{"num_hidden_layers": 12, "hidden_size": 384, "n_experts": 64, "experts_per_token": 4, "d_expert": 64, "d_shared_expert": 0, "hidden_act": "swiglu", "moe_layers": [2, 3, 4, 5, 6, 7, 8, 9, 10, 11], "router_score": "sigmoid", "normalize_top_k": false, "routed_scale": 1.0, "balance_loss": 0.00217, "balance_bias": false, "init_std_router": 0.0136, "lr_router": 0.00107, "num_attention_heads": 3, "num_key_value_heads": 3, "head_dim": 64, "vocab_size": 8192, "norm": "rmsnorm", "norm_place": "pre", "norm_eps": 1e-05, "positions": "rope", "rope_theta": 10000.0, "rope_fraction": 1.0, "qk_norm": false, "attn_scale": 0.125, "tie_word_embeddings": false, "parallel_block": false, "init": "normal", "init_std_qkv": 0.0253, "init_std_o": 0.00731, "init_std_up": 0.0253, "init_std_down": 0.00365, "optimizer": "soap_variant", "learning_rate": 0.00234, "lr_mult_up": 0.978, "beta1": 0.95, "beta2": 0.99, "lr_head": 0.00356, "max_grad_norm": 2.0, "warmup_steps": 200, "schedule": "wsd", "decay_fraction": 1.0, "decay_shape": "linear", "final_lr_fraction": 0.0, "batch_tokens": 65536, "max_seq_len": 1024, "doc_mask": true, "train_tokens": 515400000, "max_steps": 7865, "dataset": "wikipedia_en"}
Below are experts of layer 5 (counted from 0) of a mixture-of-experts language model. Rows are named router (the router's row for the expert), down (a neuron's output weights, with its number) and show model dimensions 192-255. Each number is 500 + 25 x the weight over its row's rms, rounded and kept within 0 to 999. Numbers have three digits each.
After each expert's rows: a language model's description of what the expert responds to. This comes from a sample of Wikipedia text that the model never trained on.

# expert 5
router:486493497505499497475497519487505488474494457514495485516490520521498514521497494495500511458484449538532500478507502498496475491510509515517514476501500523486482503491484468494450491500546545
down0:508493469504489500497460495486557494483522516526525488511519499541506479477500491490497520468512482474479490458506468471494466454462532501467491491494503481537533510492510501506487462548514517
down1:526540512484537479536475501527469511509522481531490529477493493522474528521478504487495511519494522495522494449502496452486489456461486459526507511474500550529509459457542538476510476497527522
down2:528517481538495488494470464493510517527481526491486511488523508516474497491475482486474509559451505487454508471514486521463536495533508516488510511516486538552503501483527572498493551513511445
down3:497467485471531500514508531454500529503495510468516475490467502503513493496467540516515530498507530515466497492504508451530476542587485516531486428505523473479504517483492497501508518455531480
down4:499516534496551524491498555515525479457482474480481448495504560529516515504536475519470496464526479471498485482520498492536503509523487471520500502513481514491499532486497491506522497471473526
down5:574519500501510501511443509463495512476497477501471526496483515496498478506473525519507475504511505507463479496488533480512470476492513525497495471476515504535517523525474501535515514535484465
down6:520488523478526499509521477527539498510478483499486537528504466496484495485509536543505508491488530480544508506523465506510510528502479482523513484465525481487509464477498514492509440506527516
down7:484502483497525491524437503523526470474452477472502526508562458500514518518491494494496507465522534520451521527519505500499502514500543516531499497498486509473498507504498512486522528478500521
down8:516475502462498515469530469474509514508511501496507488497486530456533487547509470536513480523514469489520511485556538526503488489508494566478496546471485466477499506488535538497466490509445486
down9:456495502494521479514535511488521528480455561473454540516464486527461498496540499473538497504475421492530532490486470490479488491522531477481463504484499521519500453505496520495489469467511475
down10:494502517537527495507529508505526488473492500482472476448507501526534485481501493508519458506526501489521535494509487481465523512493484467479462472497472520482499520503490489462500426501479536
down11:510495465535465479524502495492511503509487500508484495501479484478505479508515470480471523521530495508485518506507512516545506436480521531475424499509531525493532482461520498505523477521492461
down12:441487495500491488498516463499536500525470492512483514467547511516472527532490506498475494474497486511484549512501542520530448456526499485500521510501506484539504491501525500453482529499495509
down13:495473553471501461506465494519496496463522506509508543475525488536537564493525484476474490502513515520480504523552527447508499489489511431491470507500480464500520529521517510502526501507470483
down14:525498498545515530526483495511503506477457534499493495481535437485469515476500517482524500480553446503512456511491476526497509511491531470453486491443489513464536508450517499493485545521514508
down15:488476506506485493525491478512507552490457506486509488497484485524466497537513494515481559478466490508520494490490547511516516441505489478511453502472515509489489426502481491541506494502538529
down16:501516533486531526478470481488524527525448442494508459474535515535516484465521514486477509512434468500493494476539488523543493485508516495545514500500500499473507491483485520533534486506448506
down17:511482505467520430436486510501510494488476492465539481489492519508483466532532522461510482528510487501531494493490506534521526537511510492497490483536473514516486459540504492513511522489505517
down18:498508490515463499487536505495549479508510496514471493490498488534520467514496524506513523507472487473499500527483481516496478538526525538503526488495492499506498460471506510462516505522470458
down19:497534515505492523484499556457496497469489483513502529546495499517519493495509510486524480486514470508463515460525488513480446549476485503550580512533486470512500485507497495493463490453552502
down20:460491507466486457524515492475495484511484534507490517491506503464498506519497501470489511525494484508547450570547502436471472507486518509518533478511531490505492510510508481560496496492466503
down21:478488516501489487492529494496529503453532509492531477507469570489468486494492525468463478483456513472509488483537501483508523526519468532481476523502509524552497542463510495491475498491475488
down22:522498484452548523481533519511507502502519517498521465473493558467500480517471498472484472535543465499523466528479522520498481473572534469491440534476500541517492526468446521536517489517511462
down23:500496461498506510484490538539509542485512482540503507516493471497473445499532449553504524500494495519501477518519516551511490461512526509464501517515512481500473485514513511504484518524507499
down24:544496476482497523489478475446489496536496452468480526470510479485491557498484514460504515497506486529475470492504488494526484498473504482513491523512547514464482539479547477499450530538493488
down25:483494454520519485513483544486494511515501510486489507544494478495495519540538561482492510490473484504475486507486472495520489538496502491480476477481516483485540467556522483463456492478482491
down26:508507514483462459498495518467494519533481523514488554549473462511482535512504487456520478465540473518483533516514485538493473475534487521487453503479542494489482470503490511494525489486546510
down27:499487490512474484473482493476527525532479439549481527478491493498526496510541497468467511514487447481476501508496532540478466496517490527441504469485517487532513511503518511504450531484549514
down28:530481486469506521501507449515482524503537527529490496491511492501483519499498502498482482540518498523491550532447503462511513470502486508515503496456486473530506537483523475518525487480491493
down29:490522467501494496481485542519524480543500470454516514492503470500529512497528501491518480490476516489464524517536526451488495532533467505493529521501497469435512447488464468529496499483513486
down30:516483524485518525487518505496474500489510492538496486529491497494483514528483458499479542526527510473502521492523515508544476491510477520460473531480474542521500481522536515453535509523483560
It responds to: Prepositions like of, for, with, on, into following nouns or verbs, plus sentence-opening gerund endings such as Us-ing, describ-ing.

# expert 34
router:508482483499482491543497518467520505474468532501504486493504516457487494476486512487500470516531499499510500528502467491539437508500463493488498522501529569472459488471494499484498505496533511
down0:426476515492478500498479468511538470533497564501482506526464547497464488523484510493506483539536531536498462500460545538479507496473527492493506522514469519494463433492538506465481515473489505
down1:503522510556499466500520515509478484517483501513530502460576490460525561538530470491541489504525488522519477480528483510504522505502507462467527491524530521458457548522441455499488488499497490
down2:496519479515483479521443486506436544485499517477491480509514496484467490516511504466489515502496483452506497516460479527540513526508502494499510514529527512531520530523495540501507505512495501
down3:487470512530498466511566511484446480470516488475457533519513515522477461502497501475509482506517533516478509521532462486526466490534488498461477501511516497455527492531548527507482526525488464
down4:505513504454510516454474490463539531480530498541529495528501467507478519527496525503545489484522478494520492504510498448462501478482484514509518494486476509540497484490498498500483532463470538
down5:480529498510506481475505483486494491525508517502513469490493529523514505410536491542555459511512500474488479483489534511561486457538502505488489515482512507498484534496542521525541535521527473
down6:508490483532487516507509546484527467524470509485550458499522505487487537499488521462473512497486508482493533511503483466512458508480468437521516527495470498534459489520518480487493504479501518
down7:460524509487513477525545502523515462468474514527476515520512501544483502495501485513513471533499488479545507482525509526578516502480523525505519506494494501492537466530506468533457510494487480
down8:496485501466525528528510543497472510494494498519490553516473460455478519500521487494490489493549519537533487506474463512520513468500542485449509492510521479472471514499508507543475495499472474
down9:480466518521525520522521551501496491496487565460517470507483508511524515487434516477498428483544538541514539465500499479466479507511461524468483542518495545510494510464471546491523495499519530
down10:499492497517466461497505508480516452527527493496503479485485493495521500502499546455458480494522521478490493550540507514542477534469451498499558523494537539502467483495470452507510484489521496
down11:473522503449550498522533487500508509453509489514469491453490522477491492556552518495519513476531468487474448483484488482489495519499488506522457502450467542513441460462521491496477506522479512
down12:503481535526550528470475524463510487478510482509506482507503491458504564501502478528487494510514517463554525536477521504502503505499501473512479469491519515499543519513458512467519484519534491
down13:487496519501519500467506496452542477520486477504506487540471523467503491560511518476517513535476534548501511528501508486529494480473526450501526504472482556495504480508498473546543490479511495
down14:551490455499483526459521573526524539484493445461511450513457494502498514504505478493499528489481502494510525463516508492500467549468519509532542499529451478529499486484515493474459529468490517
down15:520520482487567519572470441463495524529488493506480511499522490505475488480487496492485508459503510513531527468531519488508502542439508544513475500472519515507498472535501511429528514515500516
down16:498533503503487471513526510483516508487497503469489505488489497524479464547433515470506523524542494515454485462528466527475492516488501489493522482513442504487497453475508531473470513564483454
down17:496510480460516471518495495494540465472528496488535499498487587484506500478463487508539499525528488552523470494518464461569534512513543487484509522517512495485538459498494465506489543516495493
down18:524528513523487497476532467517485509536496521519475490525498500481507482510522487504482493511531519519521497499521512519521478513449484521488504482496493522504490499495483526503453504480506492
down19:473494455480491532493480499481519452527554469524519476525482527469493524500459504465509481487545466513514526550469535497502519488509499493505501481515498509503492539510478526471525487489531456
down20:469509498470513466517478560467497492481498496507529477493476470481497491510477510481513457478517517506487476502492498496488464527522508478488483492460490503538440498493494522466506480456513518
down21:506494471506486532496484478481524506515501500516514451484492476501532464490486461519555500481504468531504480476470475495523503486492483506537511531496506497507518538453502523451441439487513532
down22:462526493502522480538525467512494470517492470476489555513474504542501507487457528512519547534497456470495518509522492485476534513519507564509499534471500480483535510524530516504499463514486499
down23:511475492515469513506532486499469500544495511525462498511525500538495480461528481524447455528510483540493491512548496466511518514540472531501491517501482507478492457556463484476486487513512462
down24:469510503518474477500498451501494511465509505510493537478510478517495453482502518485494497497460499529539519473430530471461434547482476501513448487499498487524478522492477492516489502502524503
down25:522469482472553508488530509528519501454458530500512492463499507528523453498498518515492533473493511508464475485477490504490478506504500516527494489480483510521463518532466470538465477477477505
down26:524513480534509501487493498455480474522508431501479513482528487494518463499458520499508463534480502480428476560485528530509547519470506505480452520504544514480484486486506526495505512510467529
down27:477493502505510486500499521511490518500485513580527466493479525471471506523465464484498543503497478504541493532529488517528489497499496500523523493509510539534472487520515447522515519510469511
down28:506488526500519491524474540525503506507543466509539491498521469503499536510491483467541509534569540499551512500491510492538432507494507456503566498555470487492512518487477512515530474525472507
down29:481522507508494525503470511501470513535466466511474510513463477458540484515514550511502503495491506446459476553486517513469486494464520500531510473476492531522507501478485508520439515493496534
down30:482500476540469495502441493485543539503535503503478459481512474528482459503547509495523494495483463516489485483467469504523482522554536511487530487480511483507499471504509501544498497507483501
It responds to: Degree, minute and second marks in coordinates such as 9°16′24.2″N, plus pieces of transliterated Asian, Arabic and Indian place names.

# expert 53
router:505527549475472523509552489503489491491496468519460495505496507482484491508475534515489502483453503500493532479498524531496486502531484511482485515557478480477518485496514473520518479498507489
down0:505525495470480465546490461499516507546498509474509508545487504485424487479480530522496494480486480483460527531529481484476471512502499536536506488506486531445511554526515489510506497484502491
down1:471522517500456503519497538497483506490504527504501506519451458506541570527490490458484532488477484481460491483492503491512473512485500504567479486489502475534445490544525499469500449458505509
down2:452511495517489424544546540477501532524462508509481472496516555507521531496493502475563496484508484529537512519532499507515468463514486523525537490457456467513525484484483490471503489494501477
down3:487504502518475546492511504520519465502506530508492507473478488497489452466466505513470471528523482471529549532495458490484502495511466532504540509488529517491472486491516547494504499514494507
down4:519533505451504484471475493497551500507468514528499452555526493519512518531457494484463496485489486497492498496502487501527492502504476525511490474494492504470469511486471489513490585486553479
down5:511511551490516498501510550487497493497526497509478472474529531472507535532468482523509534485519498526483459512492512513537491546510470534542518482492512469502536461522528445473521509468472492
down6:488516488519507489465530489479548470469450465468501539575520513516493536508516540513488513505473529481499531531501497524499473505496485514488524489452487493531487497517537538510498499507521499
down7:479502485543544486474441523490485490498506514509507532482535523498483492481458506466492496541498537461525488461471470513472498523489534536525514481513503482484514485505526552457486505555485541
down8:529482511451483533512497489528520541485517523499493487488495492485466517486511469548477499552552468515481551494468477502537506513474522471512531545484503486460486503511500520505485500503471482
down9:487467494534511469496468508476461483472513499461495530482523531470517523496504529526438501539507498484533477477517535512498564500457481494478483493502541489542491506497524513474502480539503510
down10:488542485493497553456508503518469472463503518502487476494482520493505521473485479551495494482528513486541523485510460478500517465501492547480517486504504504540436497523526479501533535487472473
down11:557474513538481474466536536484470477520525506504494513522486551482464495499503485515519502535459503535536516487508523478540514497481555486532470491538529477547506461514512494503477471519494497
down12:510508449488481490479471486514495461476503497502495516499489511492532486480489533494469544546531540485558476496514487526524505535489507456499500508458493482537513486512476524544540471510508495
down13:502474582508511503499491501462466498500497460509504541500516443538518533504502471504516516467479472507519501462515525514480508514435464507505463491538493515476521538422533502498482442501497488
down14:428500524482527487513460508505540489489451502497478560515516500525456521489512487463556508502537491469505535509485483524545465490488489513501511525527492521490554529523505476531537521497522501
down15:514535512478494525497498497485493475534482499461497509513465503503515512514514512493529458510499481456510451505517515495454472502479459491493472580501507507488495509531546514531479501521511492
down16:507482500476505480522465495526490508512500491500456478494504521474474474535468512488482483512469492496498518543511507542537545490505519443473518520505469538465551494517500545500498538488526516
down17:553492484496473505464515489533509489493542518486502478506503517493529489555477511529449517482476506480485502501511483515499504463454489528545514503528489507485462515488505456457485514526523537
down18:520512508490515495509493507467512514473505509519486476505540458485413468508465505541536500506478493488492484531462526487539457511522470525497543477536490501508509534521475520505474489512480480
down19:541520467552471498489500468523514524505520525526496445480508508493510522477463514503545512473487506533498491508456547512524516544452473499459482491513533556480491506512536534497515485515497494
down20:512483501490561526465479492542503532490522527470514509506498494478484516519525518547507478488492482479530501445479476454505472466477466518519506484516538481454487542497513505500503524537514510
down21:528463518474553477505518488495533481485530480495520489472529524496551470484483480520546497515542514502510505475566478501518509492500500524478466546491517492505512511510485491524487468470468502
down22:478495561474504499511499491525512450454499526526497520476499497507516517494471517480479536484493532483518493506443507536465508503483502512465456468512519519518519538501480505522484517476484514
down23:482528500505512488514483484474498521496493499498528499493518517532525443477472484487435491486515488499463502483455510545505519480500490486494484536498537505511450530523512517488488517479500535
down24:495557481482473518482488544497540502526462531451495496475511500473467506504481448500523476541501491507497449515549459557497496515512487511536470525499450488460447518510522478506539525523478501
down25:512483495492573536488501486498487510493519495520565540507485545471480477493527529510460463510501538468491483533527500471475493502489508491491543498463504479524445445502474528484525526526502551
down26:522533539481513484465545535482512533496509515479512511490509516512482524493530508503496525457499508499486512476509478486456535487523501504498472524556525504531510460518516509491505518483464522
down27:500474508482482473521525516505457511460488505501506469499476508490551493477504524523530505518484514512488452402518516428530495490490523505502542497493479501512525516507465520529463490470483511
down28:488558553466497480518490545488525514501491482504524522518456476489482483503484494465518458480506468475483493506497524508484488511470520520519528506483480481487475527449531460561523520477517532
down29:514479497461511525457484489492501540498550539448513513500520543515493496520505541453500554497508477472520501489480546529512480491493459488495512498528488487508511519500475519471528500468522471
down30:462497547493515494511517476486500498501487516536554520524439510482486520464495522471501505517490477457489438465473512541475484509527490495498476555535519485516525501513539492501517495471493520
It responds to: Action verbs and particles after he, to or was in plot and life narratives, such as get off, went, returned, him.

# expert 3
router:520486521513444486499524444499499523451467505508505477497530521516468491521463515506522527531484511504492499489529464498486448473534512509524486499504464494497570530497493556534503478511522510
down0:520525504467522552486485501530509494540494499540562491524468513524547494533528533487519501522497503528511509555496487510515518495465530477524526512542533487487517517496487484506465538489516483
down1:504495496506511499455536509582483512504477571529499537519494502505498495473515485508523527470496487520482483515509524494522479489475493465483512471529547458503459510510494514503476516487466485
down2:516473461528534486500511564499485547494462513543506491471500495498495499511480517501502524524524467520479449552487452513498493499501511509507490506508532496477494502525441535487496469498483505
down3:551502503527504493512480516472533507492478481511498491471476503553484504510544544529484511478518523514436467506512480472448509484537490502453517551497511533510534484508489486515530539492477496
down4:511519506484495534541531512488493497466478535471511561526486536524542535479473471503493534499501515505480510469498456519526437486543519520464513525499549480529494509471480467528530487492535511
down5:519479490509509533518455500481521562542473495514436525486481537505463551509501475485527507476495496502530506458511490498514539471471506511482506481493486500482497498514532474528487453482512508
down6:476492486505535485506518543492544479473498474507477462491511454526535484494525495504523519520488476454512503483505463495502473539479525486478523526512525489543552530482524522482465522535502531
down7:482504517524451557501493492496490513476517468553493508508473491518482521507464445506529512481542525515477480511480516467507534472500514499522489494528514486502536536471447492499527454482468478
down8:497510523470487486520507484495500543500481548472505467536527463524529547519520492517514500496516475510503516495490519499505506501481496491509547463473490466424518514513471537452499497529475495
down9:546524535519498501488499514515528491525515495517518508494512476502493538429524521539474500496527465483508514501479510478458501493468491494514492509519525502512533528510507482471501518424494521
down10:484487513489506510494499488514564495496508502479532513524540509500502487508540548554504508509509503469537526503468459493550508555483483507479480464532532496474495532516474448502516510524510492
down11:512488512512497482513485513478461493515503504480528511504489511492510497495518500483486516466493473504460539473506525517501490529418524525495519486495481485482498519490515471554536467515525475
down12:469549485494519510513515475492512447505526485536485489499508475524467527466471423551516484461520556543488513506498508511498516520482469521505495481454484490471499506497507533531533472470502498
down13:502515468481489512501480514515477501530500463480487557497495484521497540471492531507495498528524490474489494481527457495494532479514502470485493499508554539503525429458488482497506502491486458
down14:467547518491477516541490479520506478507543505491509487467451473537476512509488515487507514515494519470514480478476491480451534511496511513476508475483513480526489479513484487510508512543488510
down15:478505492515519483529531504533492508498518490486514513518494486485478511501521496505482506519533520491473493456484501488508497522486480535443484495471514485449479524517478527507517470517498492
down16:560505491583526507528517530480494546484503500485518491467511461489463529516501511497454498467484536486519521469467539543511542478517493498518503478466534524475477502494460485441485527489532445
down17:496526478471494501522543470501530500505512485448492494467499472495504468521505452474526460484507486558471497456492508490533502496540442522457570515462543494539535504496467558494485464486500502
down18:496457463496498498462471487519492574513494450488497515501500515562504504531504489510551482493481506509509511518508493532477506488536528519477517496566475501465519508508474508535456471463457488
down19:490520496481514488511540475496507518544576524534544478543448487504458482448549504502508522497488504486486483488514487521464485546481496503510558475502478510511499542538527524521529493482530491
down20:510504527516481464460474517496489523544509475523492514501489534491504502515474531537528449491499541533506480475475498464486515467479525540506508517491456477513520512496478464525460519544502485
down21:503506563495553494516494510467505504477493527512455511479481477564521501491506527519467467505525476474498485487534524484512532485493495492490509527506454485502515485474506507508518478445474529
down22:487509462486480520519501505487519450510524476466498518517483489507515507505517530524468483444479507510517477528512500546520534527507445479468481526512522441490503457512531499441487472469514511
down23:541481450512468476531510500490530450523487513481481482474506516475521495478497501510494502493534477516463510448497494505520472506471515473516492505486499484444480518542485488501508467493488504
down24:505502569469549515516445507538515472477516498469497498473517473488485502489496509528539513466511539505493484519502516517523555517495512514519485472506504485523529513462515510570525483507520545
down25:486489464495502500492501517497508460526483493514514505468450455469546514480494491505506457481499484498518509474498492492504504493514499552495510525484537489507474540505502530461530487466498488
down26:477487485508470546459503495520552532546472517517471471534502508538543501484523533498494513467489535480499557525480467508462501487462484507491514510500514547501495486509518522548536532505520499
down27:450491508517523508551516476510500445512487490498472467485527487498502506517509518492490467478546526467523477507517487495519505508541520515530508524507483498521519485507504517482496502536480487
down28:497473540481525485499524554440522492530492475483507509480531505498500522567491480481472490479545517470481489541518512506544486556494501492521503488522475455532518516501500520466510479502470496
down29:474466479502494505501517451460532540525511518506522528489508490573520486491459515476544515518461490513506566541506481520525529497486465481504520495439497489490483495536492479437497509481476505
down30:480506469504514505515517468458488541485539496518484506508428538492520487487494465518511516509550516512513498522451536476520504507532495500541468505455451563494521521520492482480538501525549496
It responds to: Symbols and short tokens in infobox data and sports tables: degree and minute marks in coordinates, score dashes, opening parentheses, St.

# expert 26
router:503497484511493518460488492483544499481479478484504480464498483480501498539475518487496466515471499527492528462476467454496462474514466512472514513501497486490500537480511522510525479513505484
down0:470503507544517477504498494532460497516496481517486477510477522488511522419502509523536500486525516522486516532523540523448504471455539484499450494558513501522509487540494492471519542466515496
down1:509466549485546491520475511495512487504566499517446527462492511481474534496504490486519510461470520522566524501489515535495467487516516499499485502500469480482521503484435470505501486465490479
down2:475477489449461501503486479514543481509537551501521441475507527485508487516454533508512484519492483497504484481495493537497507459495468485490506511489557523480493511469471498510500488520488481
down3:488491531508496485461490461505485521478538545508431507504508440538500464521477493463470515510501544512467533486484535479500498501517511465528478514520467512485519477501500506502519506487506483
down4:506496532514537535481520508493515498490548447521493490504485495540468481495492500480516463496509510525474490504503519478495483532462476494461473501500485527492514458497429483523509493502496477
down5:456544541484520538508541511479494476496493493515544494506432491528485476485511520465452485480555487527513511518476516540481510504515551525495515473551502471491527461473513506530511470490469480
down6:523473489501498508512526552491485518500497464531465461512495514499467536513489522531478526496471507520518520535448512481458489478536497494499504498525500482475482490498475524514520496543510516
down7:526495489526472507502493524511504506499482505515491545496531490503515513512501483455508502525507491477500535464532512493537460552464445465532456503461482533440458491520497480523502539506557490
down8:526485466542498504469540494506500464484495472501489528546503517502492465485487500506483494500534495517539498506501475507538490532476505506538488529493507503482503486526510539531494507495525508
down9:508521510467571550499473507481489520497459459514488500470499447504494560513545514485493505528491499500514529500481513509509502494468504476484513421501510508533511506499480539502537488504520493
down10:487536524499507500482523496500535486469466519474567466544500481523467533497492488497491519474510543474524489501527504471447481530502495523503448504486490506512526514472487471518516477533500509
down11:516458486478481526498510492536470514497517516528495479498500510502559522481542531506508472491513461452483461503486493488503497498508529519538509505470534483523480560511494458523515497472549517
down12:481495498460536457444490495528492519505539497505514536531506500491549535529450500547520498475521505513495477506492474507505473521484455468500486493545506509489514520515534509467540501483476496
down13:490483442467507502505471495528478531505497480517511483508484525470508514484471539528476486538511516500480511522536471553522464503529511518475478511489494520491483498510481504526491527456494504
down14:523555533463545482494534569458509479506498551514518466485481518472543513534497550462496475485522529482498537489509517515458543494469515495480478517523493484498465461495513521534521509503486512
down15:540499506511507555516531462530489537516463503447442530476523495498499460514493485520487487514514503523509506531479492504549529478544474527534529531513479487512472490502464515525504503471472491
down16:510516479492495516499516447485503513498463482513490508493501458504509519517505517513475520518500460504489537513463503458476507531512523489493501502480462526451506476526511465465517504479483498
down17:525538446516465494498481514498484534530466519497512489525508482493531482525491498494478468465522515515553453494527460494488492518530505470491550524541477490485505520493466497525501500488538494
down18:493523491498484466502520482506473536493496492516476517515496498484541520508459482484495542493475457482426495467416480500479543444528516462512507485492486458527482518533496486547477507508515511
down19:491528522454471491519500511452529511501510510500485487456537510520471497511559517492483508508447455554509445439487499501501542527467470469489494509474490496507508480498538466519471484501541506
down20:470526466512501528486526495513474448454518493506523453469472495523487470483493457438545452529509521509517510490498502485461512547482484476528502434535518471525520477500541539454501503487445479
down21:463500498526553497479451506499533461470447462486555530514501516509482466499486511490461516459498531535499519477476509538499544483499509512504472521475505505504502510498479534449522509494562460
down22:473476492501454532516483511513517474468492494524518461503546484489498498504480481518495526517465488517491517520446528503463490505513529565490531494503527460550517460496494519505478513469503476
down23:512513489488507507544505527530497455470539509520525507504512466523500548478487516503495528532494503513445538490478482480510528496514561483466506475520463558507504497479518503484507496503525513
down24:512487487505511506471534511505512491517513510502482467506520518511532539521515515501509476490529510484450492489510506494540473499508507500508496520510451491490518483534493505488487507495474513
down25:546474496505506505466511540473513503500509487520505514514498544531440522498456478500488502485474479512497507475519462502490477515480490486523487455482486484479476497521479522474459526501486486
down26:486530500490508505504519476513514496530505483477480514516500510485490524493527504485496488471509496496485482532504469480532522485475511494508495516513534484517495491507468543516479495484486505
down27:471501452502489451483465481505489478522493535502527535506484519513486529540523491479491501526539472507498536522485520554512455474503480505536502548474524505458515503509512501534493475494503526
down28:509461486501457514481491526490519458550519486487545496481459533519514476495433488511495475485491487514479511539505520506479515476494496494488480517497478486462499482492464520512517512510449524
down29:492477510533522516483450496527504468480509492509474531487524491488467504529507492507488524558504559473540523515447470476513519445517505502491521475537499528539512493473517518501541500516503496
down30:519514484529520514498513517493507498494519469503496507524517493490528475501523493514455485506515503510469490485492524465514525495496527502496511464493522495477493515435505440487515497506499479
It responds to: Words closing a noun phrase in sports careers, such as Cup, League, Championships, plus degree words more and less and -ly adverbs like nationally.

# expert 16
router:477492508476502469520522476466546519488501488530496504454520534500472544470477515444522487480507468475477540516469459481472459523503494525470502472488531513506505524486449476498522478551508519
down0:475494508480508489534539468492522496482531528475508477467519532523472460451507523433439526538517477559462461479477489541452501528501488529528450540499523517503420463532496526501467461477518475
down1:516523546470472512495511532518488533462496512480528546534530508531503506489474538476484477522501510503495498535502488522469476513490466496501523480498479489547508515529538508482542550502525546
down2:502489475477486473497481506490498486494489499510488514520502523471495433516493511479480564514525486471495499529487506518522507511500552517480484543554534503504501532503504484508487480481479525
down3:476503459530498494490503486539464477493532492521468512472506499471499499483477503535488560490513469529491502501448541497452475521496506455489496516495516516528486520493498456508534488477532534
down4:517476503525514520492456483550463465513524511517529486545540541491484479513529491516452527509498472497459517539487498527495500525515527514509542522461502523508472472515523503462520498470542519
down5:514469496511501458472520485514505492493495536492499501502474504503527539521505484538490540500498485488476495492467512495487495479512511519511449483531540497505499501492460494499499490481485528
down6:486509506477522483465513469499504451476487463467516525494495523489537532514493510499493510524521486477547549487478525525516509539479478473503559493479464518470490450488509489459552491550522496
down7:536508491525498522496487477502516490523538485507531506539497523501463491499457509545485524539502505465457512526542518493481484520488567460520533541516506539527515480488491499544496466448450509
down8:508543503521508469539530491519509497490526502523507548474497510519524454493491505539511513485527462514520507487492494533499485517536512534495489486521545543481482500479491503493484501512489494
down9:476520506551534517496488491503490453521465506497475515519517501491468532512471438485482502505443478463483512510480491501527511452503513459511455503496479495479489476553514567479496480529495534
down10:502460522514520471468555521503510488475542493494506531497546514458483505503482453490486535523484492470509535475503495506521487457490526497526512472517474517532491536547483501505487465490534449
down11:523488481534541512504497529480492485514508560481512492490473528488507489514467538494468512466478546520564538488489459503489463478514491528478535527499514468518471485498496450505485500526479499
down12:549510500484513493475516479480514489488514482536475493470487511462506468500494462494491535484557499496502493472507519507534495482511485495512510427502477472489509506508462509511487511522485461
down13:534542483470470527511514497520515470568480505498477472454506504514511522527502509499492457480508499445478486443477484530501492545487463522503550518480525519452521482487526495490473523482539529
down14:502523537499513499473505463481535531511518537527566480516477530482503505458491462515462480490492476481502544480522495527455527524466472503474526504517534518512529464527523542491474517487481534
down15:490469484493534535500487446528523526466537537489521467548488530520529487542484492490496496483504488487499530524555548474498483537483515483491529474465496480473469511491497528498494493507516502
down16:470511517503441508525469549507523574491532494489520499519520529525499471447490498480509510469477504537453475469492501506494495520491499507491469504443500459462522531479466490549522549492480555
down17:500515499471501460497519455494542542544528504518493520521542501485510504497488474517506495536508534498532485507518503470495499469493506511486537509573482489513415488513473495489471525502457482
down18:555492479535496501480468551493492460528509514533516510454502504478484555495527478474496500526516502527452560475511499505532513515481494463519549486483481482480485484497480485477503496531499504
down19:499537517468465478482494519462513473534470533525498521502500503489541493505513513467497461513486512471492537535525513482524511513529537540528491531571509528516482445473512468515508497492478502
down20:531548518460468459506489517492493514484513520504500495500467538444521517527493506503480549511498513489510530519529481475491461478467441506544522528486473519478438518518510532485460497494512504
down21:483497501506505498481500488491499540504501561502490462532495500489471490481489498450537514538507500456523496478503491517497519498502512482476508532481520487544512501476488505526500450479527528
down22:454524475482488507518503475470476497518534478562522511509492475476508486519501508522507490508484481543512499478535515485498473543534490516512491487444444473491488499491502538474474485501482514
down23:475480471500476482455490534493499500487482533468476473509490501497517467475486468535511499500507523479465504475482537493440522484499492481485535503520519505568505502508486481517484483503541489
down24:467511526507526478510534546478511497480502499485474526495541499520493511521537494462521455452465478474508497491504553467536503520519496525519535435504509499535503462516485471523501513508486495
down25:521479504489452525475443546478470502511503467476508513515496500498469488528497541525508517529513474483548485501546527511478490499487506493517517508524462482522532487454500450527505493515500415
down26:498469516473511521510519446485508493487531458479499515506484536507509493534521473522487522480520488490521519481523491503503493458527500523497541487486526521518530508498491511514498434508500438
down27:492535532479463464513514532498479497478559440452524537507474480457501496459513527500491484490526487523467505519496471517489520560493491525524510521499528526527507522477500485457524478529507494
down28:485477493466495533497511512477487486490485483503502475475532520526520494526487526518482548509527463475531530475529433470533518518477473528491501519523511513518501485513491485493511513549516508
down29:494481533497514514484502515528505448485495524505483495533536504490545502488504559491510446488483516489508536503467520478534511471521493552512468518486495473493497500524501479484459482507545531
down30:557482513484523458513516526480530460484496458464487487500526533518508525496521499487445513491465488463573523505542459513527511479515465518490482476500498456473529489507512454542536508509504511
It responds to: Middle pieces of foreign or unfamiliar proper names, split into short syllables, as in Sa-al-feld, Sh-iz-uoka, Pra-ta-ma; also common first names.